From a checkpoint of a small mixture-of-experts model trained on Wikipedia: 135M parameters.
Below are experts of layer 6 (counted from 0) of a mixture-of-experts language model. Rows are named router (the router's row for the expert), down (a neuron's output weights, with its number) and show model dimensions 160-191. Each number is 128 + 32 x the weight over its row's rms, rounded and kept within 0 to 255. Numbers have three digits each.
Before each expert's rows: "comes before" lists some tokens at least twice as common just after its tokens as in all text. This comes from a sample of Wikipedia text that the model never trained on. Tokens count by the router's weight.

# expert 6
comes before: " ", "1", "-", "2", "|", " which"
router:087153143094127168103087083145157169183179113117117174129135177152099177092134134086136138063110
down0:168154164060146140048105088099147117121097147055122126120132142151123126112162116174168191125104
down1:153117106148091084119137126180090170091158144090071192141119116097126126131114136185124177134089
down2:145196119187167165121100171125136082132126149135177089098114136116146212094141130076178108106172
down3:143132144115100129177117165112095092162120093114122104095083241174113127141138109056087112129146
down4:097105118142136130106087145118086097079146133150121101108080151140117178160135178152146065159201
down5:159127134080141128053101142117112105138163151136095154110118070146197155178125110188134124123120
down6:070146082116116168111089074132146136103113137090118071156071086083135196103173134143157129102200
down7:144111094128166139148168142110094170119161085107132134087140106115114075177084159141138106126144
down8:170141163184151152116113111118072073054107142139137104140090162114166180142141108142202123097101
down9:114125164123133158152137119172219171159049121115176107075093164125039128058040119133110074160131
down10:125050131122085111121135082165097121096183116092154099138109149159107167146159133153141098111116
down11:151052138133138107130133151161164119104153159084115172125113083099152132136085096107153176080163
down12:104102144116147127140125111066097179135137093155083098121144169101175112133166102133124092158116
down13:096107146188140154108161029150144094066121085159112152105175163090136164177141080137086063097116
down14:167185139144165139125124122124161159080113171147162121185149123148117083129080164098125106167116
down15:091049117094191172136101199047126160098102083137155156115088108109151178170171093080128170156129
down16:104176105126042107134087171174084067157118131099095118088107134117078133143188161170132137109119
down17:151151133176106183158138109145153113136139152115150184171154108113128177128116105152140076095162
down18:148139137148199097165156120114171147139093136146091120116082135120132153147138125087163061167113
down19:106136114144123126108112195123125123106068149161168132127144132162066154164184145143121166173105
down20:155138118151134078122081132156109128155105145097109151092146104085127142094199108054119137152117
down21:124173140159112103157155087091130179152129110103138099145100067118192185142146124163069147102146
down22:142134118176148166165105178146129161190147143073123118048106131130160086144151161181091147141144
down23:129122170149146206092079120103155094130174142189099182126109100117188148149120119128134137094175
down24:170041166111154179153187120088112090081121100095089091167061176130138154112111136095091112137120
down25:103139138078134129126134175149186125102172125114071161083103136143138147127162132154137126076139
down26:172127147097146136115095158166191172147117140071105111127134113128108161122056101166073152169184
down27:148125153137136159064137141121109129132115102125077122100104130097143193145124202126071154160173
down28:098079123089166155173096149124127121087113118097138106093105151133105121143110124075126132122081
down29:065192110139085102168111231122148119118089130197108139140129158139130157188146098160143108127040
down30:113179127106121137160103121124177149131158154129151097106117102107155104147124077119131124127106
down31:111154098087114166104060095115148109193114128144070079096115151149087119125107127137056140178122
down32:131110103160182162155140170194069107126122128090057184152081120138117153102087139111127095117156
down33:130121169123155208049138109068168128174122122138175118136141158064085143089163054164104108110135
down34:126165104129096069176104236098122158126130097066101174166192138141118095163160129123125117169120
down35:161173157132175119155168097128146174123119211166132117111120135165131110151141115090133078097161
down36:142115138166114053172109167130123058093139096128187142142050130103143118145155126117137140142095
down37:144135096140118103123098113144079094203131148103151094065118138097104063088100138148109145194100
down38:081120090103108147155126146103097075095154179141168103112117086109129125186114121136115150158172
down39:110082179161155078106129155108124140130095164155166089122103117091105099163106081136141182071129
down40:156148081110120119195144099080147128170097145129111094107146159117112158151110088145100130147117
down41:176085167132179137100133114134158101146174164160169176136070077152136203126147083140131117133089
down42:141119084097101131119102111124129087151142164127157102163152091146085118151190201071123158095138
down43:125102177120161138104169155123085151101115109090134134182116104111099088095108111120120138119050
down44:157105136165107162152134161148103169156058131092113141139102147112148152134157154123128113152119
down45:137141108132139108129171151165128079079133160140065109153123122108115123143138139088137147144210
down46:162139114127138137159122140094094114100118078163099127187159100157146138110166093070107103170182
down47:095118214161101164114120112184139119118154123118126146116088156137154102130124090146138178087108
down48:185116120142167106112148124125143140097114122131142106097153103097108115114168119107072107120118
down49:153125087133127169139141195114080131116103140135089136163167130071174133087160113158183173176146
down50:095106111108105146182100154146081114129129055173173162118068132166106154126114173172159145111156
down51:151105171135117132102157129175126138146106084114151117149121103115148152122114132172164063086152
down52:114066077202099134125136160149103128141153177117150118099100111137128088142149141079137098124108
down53:157157185163132034131170120109110086175164166093101070102121077093095118116075142153089107123097
down54:117174134129138137128121074155126146108129184192140164104100153136122084151081161091214155128176
down55:093113060163115153069125164061147098166163172087114139102100089078170114109136122147088187074159
down56:168141118125123127071090124184094131101110046197176075053159155130146130135117141151098117131104
down57:115041141167116134165116141109143112153141066077115191059158146092113060095160087110088145184073
down58:144149167108149156094138007052122121111110131147108153140148093162155083113144121086129164141151
down59:157091082099104137125158181134083160134144111150054208142180105113112139140074110159152114118164
down60:120131141133160137119143124141078098068193081101136190122120113105102118158140167121124124112119
down61:134107141116123151148166164113119110180153130128093043120132102145098101086155086112066107177132
down62:154109139125188102216128115107152176171091167105126177149131105123130153128136110084125142111188
down63:172163157099130136087141152144140079119193096161142184160120176154106099207110156137165098178138
down64:156161124096131101143097121152166124141150141115131169138096102094151148127141177138153161144162
down65:118111138109100095115188143141132134124167110054095104090109157203175135156119048091207142150178
down66:084131184078140080083129139113139104119142113079147133126110062112187146177117146160149122099110
down67:159112203131119105072090109144120129091084133164159062181195129137107123170129121121147111158112
down68:108124145194167113102106065146164090086186206110126146114101089134112108111160143139140172088156
down69:156078134128146133135075173184148079139216121137126138110135101079116185096151147098133171161113
down70:145075126111082189130136116091154122100145102084095122158121140137102051167161087168075108165112
down71:119177056103112083175072104146181121079120141156161118148105147155095083118058124072148115098077
down72:152162166105150099136194119116147149136182138119111117150147111097082075146124176077118127166133
down73:141191117103120142102144118156079105142134138121096114128171124181085075077146141173159120100089
down74:121099092086159081170168086128119154155132125176113094138138160092119062141092135141121124123118
down75:142113142108068159099088138187126113028153164138082097094107095120133127141121146159162165103043
down76:168121147099129202128132129174101150116060099102129126113130136153120193109135146137144082127147
down77:077168190094120163129047167097110110097159135145075173069113170137126140135139129105146159135072
down78:056155113148171124119105150071099106173155132114036111176089121151130079127113132095136121135117
down79:119142153121169142095147162127179130158113132087083090105165076135149086138189125119160106155080
down80:129110149115118108162038109160109121125148141174120162142155084156121097067108092111114149123184
down81:129132140178121124159179086105129090143117126169114126096067170122075131145102157074088168122175
down82:124067100209129061153069154143126104156185110147118115128079143197076131145112150121131135065117
down83:127107062179110110105132186114100118135107150104185122090156173082061056096171104108115182184052
down84:110146113144149050126124083114082088158156097181171100191117122162151091078101107107169137116120
down85:163087124120161067076119105170165136122207064109119193100095150134183110126138142169111085121099
down86:082117122114126091158059170113125126098118136180052160133121148176118194113120169110128118171124
down87:115139072075045211132169106114138134090122121157098147093081109103131129154156157113212117115108
down88:121074137092109201100152153178131092151048101102087103094175144192106134199114147138136123202142
down89:147073190108120117131110110154125115098152189121110116106082146134173156066101148118133104142157
down90:122201121118109140090121098147149160198138133136135128088132131073108139082141144094108130063152
down91:124131094089135178157140161119104106064159098127134142115087120137149137119159130095146168110168
down92:116138133116081099099138175145119107177121170123126186129143116113146133110121148157068183099149
down93:124101139119185165144085133093118128133152104141066133117090115162136130121104129106092152082167
down94:066143118118105137123142140131068161091126213194200165090086139139118089121173079202122150113146
down95:154167100093181155156124219148150113175103112162126097083177121130136110112142091103136126082135
down96:120145121153107166115096128087169128181102145099122091090121149112087173179159176172105073122225
down97:196133165127121113133174113154142162109191129156064121074105145142073117101127112173133092182154
down98:088105120112111163097179138156100076132203171115105138132137128158143114133172092123149165114115
down99:104151128089129133089180150124109122159136121169173113129119117145140106088103115114167127107133
down100:127130187169145092150143123114131113122147173127097089135058168143182107083105200173128119102153
down101:158112113059099159137105136113102103098109188169103171108123171089178116179111136110142132083167
down102:176093143067147155146132134149114119111111116012128099045102071183136098176138102115144094152167
down103:115123095088130093097165155145095186107188142150112153076152087166178140121130125155112106165064
down104:087116081098143072146134106161085190089096103151125159109103133144084107083119057074139131124136
down105:136111105175103126145100104115161107130125173150100142113131117127148126167131068160088070153144
down106:112047100125099093141130136113168096121141199082163129105127105116143159182182115160100162173137
down107:124122131126100097030182139120161134095106096096081109105102125088086164178126107127114152128122
down108:158109185163114131081087131159153131148137088116155173096096193106073143102095163085175138146094
down109:128150146125111195140089168194112149163152144084111156145131183149161094095107145158147172170077
down110:172104133090141068169143151107103143111140152095102106152121114177127123150099185167182082142138
down111:096159131169128082141166208199177171155133156163098168080104100130097160129143167138116109137149
down112:116065134055043099151124122189136071180126124172108051136114093117100140098161101108153127164111
down113:130188132102065134165108114116185145109091113149188161117130142105146132135111140041184108132140
down114:119161144142143114153086129127164136143091159115121102083100102187139099130059143083153101134110
down115:174137158100120130055150142134099126114168189110122082129131071152103106150146114108165130150117
down116:115171156132136177115161128172056093119184126098110141128139142078130105077174073139134128142154
down117:092144164180135128142078141095147148167189142127109119125133112143120164176182128165139105099094
down118:121173143093101126123084110169140139141170156116078139127114125115166149117225129137130131108117
down119:149177178109062109205081108169126083133148092119131080126129195131116134166127086056073117110129
down120:179139107141073104106140125132150135228180160153161088157166161118142114117164150154089169078078
down121:122151174168161085165098129132112116148128095131144140139112101109184198076065127116100118151102

# expert 10
comes before: ",", ".", "\n", " (", " |\n", ";"
router:104157146087145177097096095139159163181163102140107172144138174165108146087139113103150163076121
down0:128083087087116148168088078160200092159137114157175118119113122135130157179149150115107147121084
down1:151098114156116122119148115146101197138116125072113134107143080132092159121132078137085255114121
down2:158151145150131146158165150136111075165146090155096176118131110198173170088112121126099118178157
down3:127124155148139131118080153147109135135181168135139131120151124077102171187102081156078121178150
down4:144071131124146130142032096147128150144081148113112173186097125184148137089166110161121117123107
down5:168145112109155140180135111099116136068144106157129154126088176070155108030121113124191153133151
down6:137162188109171156113106170124095075136115124008162120101151094142096098141136178092112157148154
down7:179143133105182178089169087102139159163165127150121169140200082093113224098151062105059185199100
down8:166129134132078121104138161121193062189073168115147112111100104069096037146140126141121124110139
down9:098112111121119128148068141107143128149083175219147110143215103051123094152097075153153070110104
down10:185102187141190163075128113127154071141097169144143116128114149134118154132102138153126144121075
down11:174149124122120157089152173080122088160145092098104150232107142093130114128102129128166146133068
down12:129142136168152108137130102130071150092084121157074101142105088123072172123095148117121141167113
down13:124106088079151111142126130052073085112179131172132105070123113118152122110124125119131171105137
down14:157090128151120159154141098173142153150103130110141177138152130133119123101159104114143217124105
down15:088114133134093132151084143192125128113119087072094175141094121116146150193137135194087103112118
down16:129132131135120116143105157112064157155115213105119130134075166160127147074132159152174124164138
down17:148102161113115110108162107121165132097127095126132123160118164139157143075148138105123147111108
down18:118068116186152177116049173111132092157118084065104161112114103144148118111119088076094156132159
down19:126071218166124119193085143163129131137126135155107174121143150087135130103103100131111161127113
down20:132096076213122098135122114100163096125077123112111114121120169174160106165150144144128166155195
down21:170164182125119102151143129108161155130156169109164079214179129168093111056132115092163166144142
down22:137193099120126134082135131165108123115110101103116131121097152111128105191173119075102160141125
down23:144127148123148145158125118129051138118177118135164134059076125158152145121100146123137084085104
down24:161178110172181144123107132156084161125117133140105060130130138122119110156123142143116073123130
down25:112115091154098135121164086146120098140103068170102092093079122115107124202160088079133106127134
down26:102139120158202132168137144159094149134113132124172110094111100130171121120133135133087171164116
down27:155127083105161122070091055125102125127161149106092117164101100091155132089135107147099142070142
down28:122138129152141085145134119131117144194143110139116151135080134199141121149100191156133096131145
down29:171114103202092158103141077110107150111153080127097107139109143125154137114163090134159130135143
down30:151095073163080104151100151152165086125052152156136109100145160212108135118157180166086122135140
down31:124184091115155108120074152044152075125124143146100139133150151111118108138084150139173132108093
down32:182128120125175105120140162152137109149147096153151193129110138162095200137175143134139079182097
down33:152131116114106166124157103087130151060160126110151176139105097071082161040104136105075100098124
down34:081159154077205087156152095168174130187080048116138123131119085123179156125130143128123102172151
down35:145141110141123130120122069098095143099187074140131168164143081136153119187093152128098145122151
down36:096160120112130094176087136135161122102117123150123148116110122106109137097114124168107115128071
down37:118139107197132102172192155147079126125158199153111171128131052077112131123134110170169149060134
down38:138131145168130102145186140149147117071152129167091140154139154086068080125097130147157084129127
down39:123092084100178117177129105083162119117102187100164104148087135121124088135153160167104118140134
down40:099134124100134148165102191150107114155119141157131088157126101200166095124180120125134132092121
down41:156172115028048128150141095093147108110168136085096107104172076125108185124128123108164061110057
down42:119103119122124163080090145086110127166106149094188102121134084112101156070096139097101179128139
down43:137082075131091131152135114120156129126116118151147121048086135141121147141119123161140068133092
down44:153154137140147110117068109125165126162061133096149158055065124148139148038130122122106162148143
down45:068125109078105106175098095175119098090105122126152123153170101140156115170122178067143103151109
down46:126157119164167132190154074133155165115181071131049174161145139112177091150134091143078102117123
down47:086149150162094144105181095118134087148094110082126117097103135129142054114153136179119127102130
down48:167144122126136073164170125084123160170164109078091141139165092139101103087082140126137153099210
down49:157108177076148095174102119114073145152135172130080115144153191177154142091144174071057102164120
down50:145106103112054061163091156143152139121120081164138127096126121098064121152067139063116104171145
down51:132143152112151128129082129115108136128070078134151208159127167157163098126211102121153149134181
down52:143149131106087098099122142091099170125100146113109130105120110141151101076188125124102131119165
down53:106163148150096190196100147053124162106144103083192115133090195101109124132144177179088083131127
down54:130178124123106095122090172092134119133128087124107104143100164080126145113173108077121087211145
down55:187144167123111161088156125201159075132112021136146122170175063101110144079095078168136117111096
down56:130111070130140194125131096209137084099098165114113151141109100115138134173120130123080106119106
down57:097119112156148147121086137099116170045048142143139104160102164151155176145145125148111071098131
down58:108140141152122109138131122159102123148116149131128133064072088123140113180113106119168109152132
down59:174158146088089111134105128159153158166097104086124119134123084125111111161138190180125192175159
down60:090122143074144061166111115130084165101113107168097100122157102161152143103089170139186126132102
down61:113131129148109109152179226102122118143118102133090179096103136127141091058137155153113160175115
down62:114145141083169086149111129114112152041150133118102115113141084148126082098091143110164218079136
down63:133170128149110171108096173108143084152084154165152059155104135100083052086180109129132133142135
down64:090134085062118095070117107107116127110121131119059119192123158118101120102064167173093104100105
down65:103128120112147194132140160167168191132084102115065126109092040130167096160152102125095092108093
down66:108130111142108108114073146179092133107079161122188096091116111157101081171096136150106138085149
down67:122146151134096157140104132120152112121030142177088107122107130128183113119163119138145156147130
down68:142143188099100103131154121094128104107175119099103099157133129136121154116076132100129107090138
down69:128141130118092091126163078113114109102079109163153073090172132086102104148095149115109115147121
down70:131146115112140147127071134146143130107092115145131071119130119132111130159112091162150115115138
down71:166093171142119160098063114066113066125082131173141063211089061164134116089131141123120142126110
down72:152166150202106132162097119129112113197158124104156164109108167166122163118141188149098142100146
down73:103142174129186115152166155131140120157128176160141160110108089075148119103133157114093181154137
down74:105111068093137157098152125089102126112133118144108174177160140148096162121125162100113114122142
down75:076145106123134136131122193202204151094156118118138133090087127134147116102102200117085148158179
down76:134130076148177143178104185028133104091123115127091073128070109114144139182092108132126124090140
down77:111114155158115128137134129108150193127030113098138162116183114079083166122105126146134159150146
down78:098117117087151065096138156164127109108108145124133145159106097097118156162136129046133050159145
down79:182138143132196132098157161129099104165119178118164120115111147112124155192172123134106113092139
down80:130184161075098194114148146090125096107161176070099139167177152169125083147130192096137134129078
down81:133134171137151121133180132100117146167152160096107159146102106157111138154117082146142136135153
down82:118140178122155117089118171122142138093125144085129088096139119174110146109137120131067131145095
down83:162182125121127098126144127096067133132064145096084146141102171198104140089122120144131152126140
down84:121159095135161154093079185138141102100217091149087127080172147164119132190174178154122084147114
down85:140130085107133166108123130122063076179098089144141138074137144104171096134129153093124123117149
down86:133085098083123152096114170150033123097125126098145050113112129127165103202110130074072105091106
down87:111117146183163107133143159202135109125169107139129074083123179144113142153078187119165082132139
down88:146109134142070151154059091108164123169096092113170182139120152148043168165157130122126152072126
down89:090198089096146168125082114163164149164148173133160137107076166139091109170078080159151133089178
down90:103112110128078117089117124161158126072105126192078113126150154139130123112164072208126195136183
down91:157067177086142133136165073246163101147165056148141150177123157086091133098175144133176088117103
down92:123123157144146165148059131054052128078113130162147102149131158113106142127069117120159141126137
down93:145155086105133120125114128127110131129142131132104162151139133147116065179126146107147125182164
down94:107151141101159114097162081086117122102134094134149081091160083096142131133188104138093177088107
down95:168100167159161142089102139172128108135141081091074126128146101147174205114121091084163142093150
down96:120138130085074125107086112082117150187157128156137145104083117130104114127111140116137118179117
down97:087072080140138171128146096124101171124179199151145022113164115124070135072133142078136183156156
down98:099109159089111133125143109077089094084104057137129133110124099135092133126151078150059129129132
down99:180138186155160084095154139153117152135149119142097181120182135117107146143060118141122131150105
down100:145061138121110099171106100152107149133147085125126109132168157097133163147101136166179076174135
down101:107116131155101099151123109094083160142115206087115167137105103160154089113140099141126056135100
down102:124178098147147116144121154155171150126131135088104102073141161186101107132130099056048099144098
down103:105160068173091185090134122216065097144119117112179144046094104106163193158113140184140114141107
down104:070079098116201139089163132109110126123146084135144139140095139138120158123121141076165121139155
down105:113163163158155124161078098110162151181143185124150081196134171163047144133185127130130085083145
down106:115121088125077158134102186150164077106143147151129126111142136149153141139121109152112113163154
down107:112081088157091142147121057097122109134163120227144137131116119182124099107191136080140111107149
down108:096131127077147172168101171131101180146127164136139211124068138171146120179125102140077122124143
down109:251097096125116159149155083109068147156111114078193130080094128129151174158161070118091147103197
down110:137064120079112114151132087096188186150120140100147161128145099157109198115101102130091158107114
down111:138144104121120163087103105133161128144152169094135164109131167137162199156087066125113138112070
down112:133121123145114114136099095191195116085145162158151151138182081136139163096117096182138137056087
down113:122139138124139124093171149133120118153121126162113141152139119124126097174089178139094157101119
down114:099101168070166105160162061110149127163133141140097121044144112129134112161073186082131157157204
down115:124102140119123073127099138135172192075105099150166030139095098118136140137163116111131120125121
down116:194164088092103121143104111152133092179154152106145094096141086167153132089166098067141110138185
down117:159119160140048157186137119145144163096115120147106152136131131168122084126160188087142151098131
down118:127179156168122167130105150115182162144150174087145120165132176106171231100110173088134125139095
down119:170129117078123101117205085126146143136128144096104108123150105128105129167111113136159132142130
down120:088122062053131166141138097170093052150141155133068078128076113124163137138145125079092144095158
down121:151128148125071127130105119169129139067085174169140107118161191054077096060160130192110102133039

# expert 14
comes before: " of", ",", " in", " to", " and", "ing"
router:131141170123172139112172091132138167107109086117122145124166123178131114084138107122164124134099
down0:148019175077208156124143099149079163167150194093158119152142138125107158026118107087117139086097
down1:131156140121138128151053107100139165097072145092149144092158165129214153187107134159196183103133
down2:133143169101183172154173123151119123208154153125184127145109147115118112138178130088114159140165
down3:093098118103126068092130083138106157100149135095180152094139191133082081128156125133135109121119
down4:172085118132166071104079143106167109071160117165142166148124188111178125136119150136170146150120
down5:159126061103102116151133124116113170142162226107084085110127136167133089084108150105171080140104
down6:131087164145165149055111127149137043129100104163140180175177118069120183109120086141114145074127
down7:149073113208142084134116109128165109158093086086192134087127140158126150112135078144154137107141
down8:149116111161129181084167197157126110134156183146207162121152174163099182158143087106160101110165
down9:111112132101102079153103150107163117087128100160076154154138136118085092136118100179167171131144
down10:123083147106147137098110183147184143085164103126099140170163096138058140120128127202150132117116
down11:129115099132132109072116114171144154119123184125150174082100119165117097150084127156140127152093
down12:122164176106094124204136111175189082114136105098124150142074124103106089060156094097138155073124
down13:159160120119151115164113082157135208070098082113143125128098156054103123099118098186121141065119
down14:087121135056165072053100198171106096075143130163048164084174150116129088132118144123125130122147
down15:128153118123158081156122142130095110086121144074142049147119179116164137090097109110142129179128
down16:120103095150146084137092126166117152126168096066134105127138109177143103180144164114150120133114
down17:098124108114135138125167098162135167144094134109140074139121107128098141112151104137109125115127
down18:136096137126073118113069161044158107114085092119124143173141109112123124101088065128142078130126
down19:128079066101093121083069173228110182159120147153122136155126107114130089112132134119180109121078
down20:125130176138098128166090106124057152115138167109078078085132152140142081127159115170120108165119
down21:203152143100140131105161072111077051025108112161083125119133152137121127105116115128123139121092
down22:111111174161137128165125122144149172152171126182164135099132127188167150109142140097123094147148
down23:077108149094113155187142158109086109168106183127148110168098136151144143113127147160118100125097
down24:161110126132090143113163168135055088112109075117067109129119125142103087156113099111186077170066
down25:118125115128075119106138096145126138136125133129151104171116129123101129110126111087136150117105
down26:102072126136111155051110094131161126132146090173120137138191094150136134091138133174124119146137
down27:130096099153135208118155089117147139144145110140100171121090133100117114165160134188192145100162
down28:120171104149159113104116186145193104126140085156148149115158107073032179088122164180164175120090
down29:097148074137149150147165107068190142105089150162165130128145155195110147113153061148095123094101
down30:126185135107129156114060175130147131159160168069108118179090137154120145102142082112106084064150
down31:088128098126164080161127126129118139073097135138106103133131139105121087138047104118132120197120
down32:160108111127159103144122095116168118155123131144157140168086149132084160066075168149131113100147
down33:132154128098131118130167136127120132101088095141159128113163172115096114111139165168111135189156
down34:113104114082144088126137113129119207095155116108102106150104143158129138130102165143110157142126
down35:111179140123138139151136124068115170111148142112096135134160172132202161126107122040064147126093
down36:085148125162070174163126133071138105125168123152094123084179067113097144182086151085155135129089
down37:160133164101140143160113131152111109087162089104151161086161165068135102140154084136133136110156
down38:146152140120118118136144152123115142159162148118132138163165120134220137069099118133135090158137
down39:125113135105160162127113124127154152096127080123174064159154174122171162130123119159076153162065
down40:142125126117086167125162098156118119106107130138093138068135168087126106095106162140105114111117
down41:145166095121124143095165143085117079145170182099164105139115178165120106132130118122099176134086
down42:101158103114099118142141109089060232137172077173104153172164141164156125133113153138211159106133
down43:139161098139103116077060089155162116123131108102112158119107033132127145118196140159149144126108
down44:136109160071109112134175093174178128168089120102184132117130094123144130152127170138166144177147
down45:119182112135135137134136084146130064074141094129117131126178172132100131079136150139134102166188
down46:035090129108165134165088141127109079073176151110078140122086149093120112054162078132094142144077
down47:181174139149087087097123161186155148165144184186123068183192123143123109125067187112093099131142
down48:155089100168080162048193090128149151102076182100086080173171106134116108113148069153169142100070
down49:152107142084149116151117157099098129104118155132116194117116143110110153121174074109108202171132
down50:019100183133138148125128155117128109192126106142114158107087133198093075109119123135135133198077
down51:133146082145110160141095088123127134126168117113145094117108124127126138138070058139117151043118
down52:112143152103126115078131175154156138151088114147102118118153158205202104167161064158157153150094
down53:138146134106128117163107123100151123053140108113190148113120111117170165169135155170102097092137
down54:097131137150108143103111124123218163151115107106140104116096164180085115102140132109139102182050
down55:131147110163108081130096127106150105114098148124082128144140153175224186120106135156105100116130
down56:080173195107131111191064123129146148169154134140138092116078179085188204121145135190133086124111
down57:215179105098181121069092127098122094166176145064119137190140141132118103150155133061116109096104
down58:107114151115140111141154086121111190111127125133159199161185118175130139101075102106106124115152
down59:182175163113083185158101102164128161073113131142126151134038175110163088139187114119067091167128
down60:170077157153188178069157111101131092050120144156130083153133172132085100173139122088135168111106
down61:146147148113071121166099135124128114155227133154115089214116058071124157096089128107097144157105
down62:122117141114091156171127153135121117206112101164142145167088121128175160120151137134160117051134
down63:057129139147109192073075090109154115119089105137171141097159088146179118164161105081140130196122
down64:149171158134130139136145113155154113154142128134111163167135166163154179128041080109126131149123
down65:180137160095139135105126126117139116165121093138137095140143122147073207128104099140134112143149
down66:072156176134134104118094077098168105171086120068137137127080162138131046120122134135128157158103
down67:157236168114074164135134135092107098078161112157118146097138160173090123110123130197124080109156
down68:127149079137143145179127142105115083137107096154095118164097149101121148096171150098148174112130
down69:111146128105159085134138157092104129152151150151133094162113151101098110119112119102058149066121
down70:126113114112130097054123129143133158110131150169156132133132118143047135084103132104134147119120
down71:143104124169078170133138113104109199111094133138170148141098116101123125140114154141129119134135
down72:151140147133067107134127056156185134157121173085203157127167103151100160125163134115100157146082
down73:135131170101102130124123163141168189161063095162136106181106099086151147117128129126127146116141
down74:109195146125063089128166171135136078062161160102154124165136119155163116148116120207131141108140
down75:169117156077111137182173130127140194132156139119129123086145077117130097124137121146122201142179
down76:135184171104111142136096102088145193181175115093162107163121173054126067110087112164093170099136
down77:160109151163136153132164132168126123176079167170183150107139134098093127126141102051154134106124
down78:112076080199148137117114111114178109133133100108112104107112176102156115054151166157107154144118
down79:119137196070187058112114172137167118117205123159140127121133128132146135115140148123125105151079
down80:107122070163132144146102155093199099163140149117164139112121148054187122115194119126125129136135
down81:055061089110192157103155207153142114134097141124135094159159145079096175105151112107231178044145
down82:111120125133104098127172130171146167045104158107162110117135157184095137186082116112165117131112
down83:152070187153165133046134166116142124118186109166160097155167114100128071113142111142104103070137
down84:114143124082110119141100140204098129134099106121125143163124135188153117087153157177139089147128
down85:078134170071141103089140153125176053113146197178135123171133076133175157118125122121112137155135
down86:126132148082176087108131126132188126065105105192147144097113124160138140107152163170180157136115
down87:146072077111135153073112169120120097066101142134175188079189132127174146147101117154132154101147
down88:082105107113115126066165171192096163140103094114156126157139171169168115066087127102120164085123
down89:134121140162174148109107098118127078117140155173098132123139077092145138192081200110128072105144
down90:101082120112172117117116187159115100201107043143122100183159150153202179134091166116116108126108
down91:136176150092163107121083115091133155048162127160127129216179125137160124093108164152134135130137
down92:129135081116112149150112150165098139069188079147091078193169127118111093154132129162114110114104
down93:102118131077148185112144149093128124158113136119148122199187100064141123091104151097173140115125
down94:190092070136093121116106146140067098114121130111150129113088093112122162113142123130135124114165
down95:156124121151116110100168081178146121107088209089141103107109087128102108130143114117100152152154
down96:128186141146104196109118109116164154013155153079178129176152158149094124191132134148123144056115
down97:182141185112112135132153140145136136118154157124123081143188129107127145132088156166169078132139
down98:126161133102179102196093118132140124099112079068133193102191160097110098143136132151148150178149
down99:182149128173121094110174140178132115147122120095120065098108152101121126129161140132147112159164
down100:112120082106140111127175160143118078094135118134103193130134149137112127092096120119097148169120
down101:129095117121116182116106164082128146135114073167148122200170121087135131149177137092158136160098
down102:165102114111137127186131099155143185111116125097102180147076152119098165163070189142131248137076
down103:105119184091085159068146134188178145116145204131091117165127103156073109140076147136173187117163
down104:120099135184104111117139116158116129125109118125182117113151144072130191110149164087171104172112
down105:115150103170117121063087179111156101192134158100124061142113115095134153080116141076125147161125
down106:158156162160109125141114082128146155126130105145165104143170184128137097107167147130116097178140
down107:150176153054169161143101126078078111161128126084094097102075173141195079087088096160090156061136
down108:127149080161095122106111162092146122160100089122113120091123242182095094205183108143107147163129
down109:103061106188054119161157087158128153143128175125125106159141152115148183145087163115113160128085
down110:164099125132108126122139082141113145122046124104115084127148126134096097121134129091142115134107
down111:099091166150183087161140099157200107192132118079158102120071133180091163073113105104145159114090
down112:049104142158110204164129150137111108183131156105100127100075159163064106065154133109154104063091
down113:106123143179135097128120097187145155157077136158105102137131091151092156160122122131099138136144
down114:069102119105098131127109092099165075131104113116071140094116118155133150153147164085151145147125
down115:117117104173184157135083115127166109067140106155133133127115196170138145156138089065161142107094
down116:160106153053155070168058101100148123059124143107134138136138125148126142133101088099133136087089
down117:149086152128129122095058180160182212169084134154129082176123131108078092164118170108135117141099
down118:027100142125111141142158127193111119152165081091118131095141077142111089131146069119109155121112
down119:222170096156141147119037128156153136119121154144156134200144115110154111118090097072132091082134
down120:055137147160113156144119067083095092144165062147098143140118065173116050146123074169182133129087
down121:095092097165145166167113108147118157141082143145199088077114118138148082123159114104147120081146